Below are experts of layer 2 (counted from 0) of a mixture-of-experts language model. Rows are named router (the router's row for the expert), gate (a neuron's input weights, with its number), up (a neuron's input weights, with its number) and show model dimensions 0-127. Each number is 128 + 24 x the weight over its row's rms, rounded and kept within 0 to 255. Numbers have three digits each.
After each expert's rows: a language model's description of what the expert responds to. This comes from a sample of Wikipedia text that the model never trained on.

# expert 9
router:125097121113140123159119103120141100082120134095093101137120126136181109090196149105109110153162109135118138151125151134117078134156129148132136121141103149089096113126152124132100137128136150082112094146132172141139090110130117098171098098109115136121110114143087108160125120107169175151142148124129183138108108118109164148125108124126135065143089125108160080159129144126127136135138
gate0:085153175117139150138134135130142139146126116149107128158150114128149126138086145155140098154111092133142154140118126125148143140095143127103095113130140132119129138134118114145159146138113146104101080114132152120104169145131148120128164166121127107113066137098129161042111132150121123125150140144096141147170114101145137136154134096116160166189088087124140121124083160119134130064105
up0:160182098128155116099155143132135117069130152105141149134146092134123132128136133101140135141132175128139120161134109121140134125113084127126101082137144176095105134120182130131124139163118157135111125099112082142125119129181099120181102130114118114102133145125141155131144088129102113117127103144139140094166155088128121142147148161107152078141115119180148190093135152138101121102105
Colons and verb endings

# expert 59
router:113150097082148088135147132113106091142148108091137079120098166133108131099172131142138115110121152108095159144086109132126088124155184121094133161100089171115108106134101128148135119113141088126125100152108159105087102099155132121158103112101104085161111084094125092115151134095122149102129135131150172136147116115133138133115122146100129089147126137117102140106149159101101154126130
gate0:118155077133088134135124083124099120093132171140170140146113107083122110127151124092105111084098131136089120105122148109154119076116111136141120145136114118135090109115125155128137137082153091147124115173160141103165141096110127153137144129129169095132141160083145166102070140108142206125117126150122087147128151141149117125153135120159149119111108102139146125151102132126142133114104
up0:136152151101129097126124122122144193148124143163123111135093118153157121111133120143122134159106171135113124107111146145147160144161113127128136152120102140108112131105179126141134127137108160168105108104132136129131113163094128126157125172157129129135137162182130076108103126134188111140127110132173112107174088101094133138180134139119126132121111198100089173122135081126149124131141
List bullets and table pipes

# expert 11
router:120124159114142093127133167145111101077122130129113154117148158113096134090120073150102091139187160138104096132118120145151115105138143115112115137124117164122097148142101182143144128118124082184118151115133140123133130109112071121089119153098144069154142139117146160154150130135155091131115139114142149125117124131104130136121124071122146109147174128151125091064119144127120152111133
gate0:089157129094117129172116108129119058100122073123096114123120143151086145157111099150116156110132128125125130128138173134155113132157059129075123112123094117144117130109106169141120116130146105125117091095089120150100126124121155155107102138189118110137180143133100165132134146133159089119123110123159121104130146102132106145110146152118120161135135104157131132116142155177115126147164
up0:122117114124143111120136183150154102187110129122126124109157112127163115140157118121097165126122070127135139171134116129145144128141138121127122167128111106115118124148133114108133101146140156173161111088144132133116149100101104138065141122121140098114141108202151121175130137129109074113151189085127096099083154158129146113138139171135138112143117098153144115142117129152116137151159
Prepositions and connectives

# expert 42
router:147162150186102094131143111154106138146141143130133159073131125155080112115114123162133154105139164079153143159091095111100146139104151090093135153152159131138171084161099162120139133155150133175096110084124100115153131105115082144107084145112101112146146146113132157141134131101122138158131134106117094095134132154112121156108137101132103127143121132115107145149145103144142144162099
gate0:170146121168211118134088114172129135132111153095117118153102112130142107142147088123109107103123157151075062134137132140144131162128170124136121127162131131140122140139119127149136149155114131141146131173130098158134155140106103139089150142129092136146097139104158154195129126124110103138122107134143100082121101104136126146146158137144146143119169095149111098111115109166128150160152
up0:140128113114144192145119102126146115122103168106160142154150128137094135113143143107111113108103193138111125118099120120160135100159151132114132086138130108152134152094141172126159152133099169164114127136160119094112122171121155139119161141147126095082152141146128151131119124105147093146116090100159096146082145185107138148100110136128137126099126172172081087126105106126119117135121
Table and infobox field labels

# expert 1
router:129135158161179196110141086141116157116140111126093118146130124100106114151125117145142126121138146138107152137117119140129130129082151111129119140114157077120140174131116128118126102099101094132112128146125121115116109141151172140114185141150104227127111152108149095124128116151125118098131154156125105095120157117111148126109161164163116134160157148153127172156126095092163127133114
gate0:084147175125135117111146147071108142181097137144158101123088120131187140109175145141143136124152128099131124108144124122154122132066137132143143155129159131105086134109086133123148087114079159114121125124104122148119136121087107141096143137141122139139148124162096138156129129080124139098157141126086169099103131106127119158120131161128111115145067145098111087133130129114168133111129
up0:064122131104110118139122114124091104075104112116172104109111098112152135117157086134115145157141123092136081132151133108157162136141102130101163157141102100138148110150141147135104130069178072100114141108122124121111105129110132149142082153150129144119104107078152105101157133138130134135146134133126144131163095126128091123135105095164143164107132151153186138098098123139135134126109
Mid-word fragments, abbreviations

# expert 41
router:136084153160089130124129126135121130144125107143132110197136157132162118119103170146125130111098099123101146111122162127132115133172093115130103122110158190124126156105163088108110165161159150094158131133101178121113125102111188130137096105152124113119105126159126145115112123124154130143158103135111114192107125122110154146126117117122123170143081097169111138152120097121115097107133
gate0:156155083126083108143107144152140151213134071129112149096114109133183123085112159103151118149108120107120114154110095087123127136095144126147090114146133109147118130118105114113130127135156133139147159147099103121126147141122128139145138136154090102094108137148109093122081092078118113178138139137124132151146123160147169109175137115094113109147134092126093126113138150150119139150120
up0:119119155125160094096118151095123165152132151120091104158103117136120139124104117111127128143118139138119111122142158140088130131136133125121115138105129071118107106129118153119082131142132160120162082159130125135173149147145109113160117128190129107137109064131136182138121166147143116132163093124137150180109128149098076098129130145124099106152128108137180095091101163166120118143098
Word-ending suffixes

# expert 24
router:099152089110177157120151121097151105135125150149142106128156122080128143134108105100125110150139158134113130159108107142158133106134200166140105183138122099130127145121091135125152098133090090168143133149133149150086140137154109141122197133155124182135120107080102110146125131120143121126130132148126121112162142118152099122127132178130143125149173157119146166107096150112130089118133
gate0:147120052131124125141132127137157136167111126095133084103170124121103095120159102126136158157154095147124149156100106116098148136125091136127096107144144105154114125133160166124117128136121128068136129099154145144162141102109111136154165144117123108093121129121098174168129161110112155133111059153113166161129110117134118147121129168130135142141169132113161086115109094126146083124142
up0:161098100113125100117156135149113125159117133172070144087165124155104124130081158113115095111108155115129098128116124180130129098160158131133119118112135082101076125121117113136120099129108104158169096125120149106125110088117111122165142120116083097131130116149105114166080151083095111121096156125089118146091107156128128122091127149117143109142114096144119121168149144128105116113089
Accented letters in foreign names

# expert 39
router:149097149143113095181122117153111145131114161077153153084114108149115141106120135138173126113088135114138112167137126112096151115103136069087133122135137129125127116170116122157107128152149190084109112106118135089138153123147142102130090156096123129155134168162117125140140157084111131170142128118116094110150113119094161155125146100136101154113123138134124110165168112153163160124102
gate0:107137104129107150175104095154117156159116109143094142146149082111122160155096135109150112159173130112129131082125140142115110134133181129149146116116122139132139122104196114123137137126092128116112140141126096094124128143119107094092136112131162177159087146157115152089085134115108117148113140111097114162126121089158129169131148121142118168169141122115178139167164140083125134126153
up0:135092119160155137141109141131081172136097145109078149157152154094114143141125147136137082150119173094123128105120134143095113105058110124133112118108094119129125137153120142134094125139143110132134116116128109156145089126155080150123150118093123155169148153160125152119109125161156133136121175155168135150132094132119076141147146093146136151133166095149132159074132123176114135110134
Section headings and table headers

# expert 60
router:130151057107119119152130134120138133166133180150155144119121070139129121135088136133111129090115146143116108137125127087112142101113145110140118137161122162102098086135077104117171120149132077139161124127176108152116143164121075155097124139174162115094140162125166122120133147134088096098116120140123143143116141147119131105143149107124122144155143133110097136077109131143081123158138
gate0:133091144147158103124152162115160180150098138120116135121151153136148098159150113098106108120100147141164084074121116135108131160085170118138120108116146112159102145116088161109140153134150145126130075135141114126147130128125112131139137176145163107134092147128137156154135135109090133135135135130142127111108147139122110068163130075118131139148099083083171108106099102169095136117110
up0:116100074156088107134120150105106156119132078102128129130110102141110119139138122132113156124121077113172136122105162106115139166136143122099101129068104091101128146100112147118131104107091144147104128148091170157160185122119118126157164095122128122127136152146150137137127091113164124098147155142179128119121107171171114123093133129120137154127124119127061125118168138119158134118150
Foreign name pieces after initials

# expert 61
router:164166170139118074140131117161088116109114116105135135086150147137141129100131176130146109104171110105130150092125105136125109156127100092108126105134127155154096114160113099112113120109141112068107102098084134131138143142097111137110111118076146084140155116143132134101114139123084107148166140142130100084080146149118148116115139120122107122096124157139121109179169110144148119117085
gate0:123111138101116143151154126123108132127102154169134105134143112085131139172143133133145123144156093116164118146153117138146129135132169129106159139148117144131174141102173089160135155132151110104149173185097115098108158109114145118143127105120111077158130135158121138140077103126135098143115152097164128165093137137141149132163167136101103116095160108165112148166138094111087098103093
up0:161126171144112144126142133127153081134170125168104113133117121158116141143148137116142120130119129166093125101128141112055098143112070136142133094165149160112133133141172156137130133123150119069122154111102164089098095154100114102147135126147164105165120177148169146076108104112146104116111143158135129145117124116134104104102144138125105140120149132144148149154144116125083096116098
Table row ends, function words

# expert 54
router:150114134126132114120121082118122144111133106136110136114121135137168122100170152156153100137114096103137109151122125114132090118125099128125136104154122143127108113131140130114107121143131180127112108141077138135154101103110139116207097125135131146130119137139103125131115126080160199141157117081142156137075111146115116133111098119132156080138063135119189117172155139142082157138121
gate0:147151157130100142119081152094115092138117157098122137157146097154135120107160150102160117108112127153128146138135126133130174154119135138122125115131110055069135141112131119111110149151155143149129180113117144157080129126102121156128169098141077114099105094125145112165129112107145137124140133131144137116145164138158109121163123163142118111162157099135080097115184144158130126145078
up0:100103171119114080085139119128147128119097179127131148156162143120122153079122127128135093129121093115118140137122165119103121134135161131136170135117133139123124120138139093123134182173119142120157115110110060136069169157128126094111138148125114153137148134144134147135100140168096133073108139128083129106096099163119129099173147119124132096093119123136138056130120138132125140127127
Plural and noun suffixes

# expert 46
router:097133119136173156155156150111149112148135106115146141138109110138115150142116071151134112135149165134077111122135108142159145126114199134126125156131138100124128119110090166154112107129091102152142104146137116127073086143164140140123177121171077165114117124089130100159123108134106126092114161157132135117164121086167108094102136169123132125156141169121126161134131156128132105125121
gate0:115121148136143138131152087119129140081121111155138100112151103153111093143119117100154150147131137151137133116132142127128144139152171127152125110099139146125170122144142105117144105133111118127101113121151162146115109119109152110141099144089114139103103121077076144102106133119086104143111127135107165134118145118048113129108099170101103169202119153148145114124108119058111135121180
up0:119150140114124077144158076147139090155116088132112103122134118101092144163156145091073139142107130132144082103108124122091114167081110125151136124140142127157169152114174131139110145168164122112124153130118105140132091097100099136129125136149171106099116151110114143145135085113091128155112143125132137097128139138132106138106193106121139169149155131098121108159152158122126122106087
Word-initial letters, accents

# expert 2
router:136105150117135114143135138106157111111131116095090097133126129132151144092169115126099109172178148118111126136130140135104119164162143128119108148137085159120106127133125134125109125123076146116117112139104165121109088120132098107182103092098109117148130115136111127187112147084140157132101125120090176158116094135134158152101055134108120070134116122111142096125133151174091126136143
gate0:162122139143095141129148107143117095150136163148194106123124129125169109162126130092114129145114120111114097129136167092118118108128120117119094153127122139161142118103167119107147126148141112124140149178088126124097156146097118130139077105116124169133107113101142168127074113100124135161122155139098067119094128150178089122146096098127149105115132108186097133138110143127091096140121
up0:100118092117103129153129125119127131213134091114122156143085174144117152086122101170130110150108148113145125142107090160129168103100121136094153112125103101116120127112117131151092099144129145103112122151155089113132094142150168132130093159079076154147148150116153135127112140109117147109143123135157152133111111147129130141157109138135107159128127143132180109163167112182162114119121
Colons and separators

# expert 29
router:151104132132139147109137114164088149144131138106129150083101135150081098143105132153162154109133134094114106151117124134129130123081178099108113147120153135115159104185105151111129120100174128181108135128141122080154162140143115162098155130135105112118114142120136151155114119136102109136146118100094087104146145130099102126143136118117093137164128137143138174127163101105138169129050
gate0:137095121117137142131150160108130133104140126180120143108083135143168156101121149114115138085135128109118125155103147121129109061092158129118169115083132167107116118123141123132119070131133164110138082142190136150112167108098119097145114117092166142109146117125171156142139095149090153111147111099088142144141110167188141133150134156115117124144144128119148127138126138101109132101095
up0:123140089137136126101119133135111122136132091113133132146101160144163109134162148109141129107125100113110096103133140146140110141082186123148175086138133143098155134143116135117122137163152065170127121144134096142117179162111129149199075133152174126159170132108091159163132140150128145159129118128116135129113131124136151134140146101147113125140093112129134100098153112080094151089109
Table header words

# expert 45
router:164134133124096120113097110144132134141139124157174148121123113143166156152124156138123132121131110171148122112104157106097123101156093113097093113147109121161106127126149096129101150121126176055105123123082149131153107104096163124168080103122122164156117162169101165105112106120128194142147131135129138117124152103131123156129137111112160147105126146132129082177139108152128116163106
gate0:075122112126128125136110123137116155125092198145121117101144117108125121121147091112102129155156139168101146132132128114128107137128135130098112132131091113127097128116109139097095127120108140140142118145165085110163098118151112083168101133179133053096141171113145154130113099104087098151156154130148162117102140100130105131128107121142156179129139128145127140125079136177084128154122
up0:107121125129128105162108086101129124074097110136100120131112163133087118105140088094146112158108123120129177174136142127130134157099128127144103114093121086143137133148114140108112112113155131104119122142090144102123176139083190145133136153098100180160129113155111151162127173128166085131107162139106109110134117154109155159121120157139121087134103127118129107143081100107110149098125
Derivational suffixes

# expert 33
router:133133084139138138112092124149116140118123103100178143125122109157166145132097114143151164104104161109107150176117111114154106149106161114113150132135153118150159135132072163122127125105143109137128137137176104104151116111113179138144176125140075126100130133124134079086091092153111097153165110139126118097147123147138129109108114124125135149164131105139109198139119103157156150138088
gate0:104104158136159127094112153181109091121151080120137133148108127148200149170122113073114122119092100142101130137152129150121114099129107131126125139113149122165087131138128125118163155124083159149114118105143148101131108111112098105103158155125129118092134159119161102154110098159150124130102152126103122113108110125116170099142141161134129196121085146120096128116094110149150132115166
up0:086147167138133087144136152074143156100101067121155112132161130133108135118105104133116155166120157147122120193171160134091102137137104127134123096095133100170195116153127125147149098135170135133102144127143162124129134149107151148118147118156125097123133082121100137137124105120126127123178123098121139141165185144129117137110101145144102104101175126117121154108133111102121126124139
Infobox and taxonomy fragments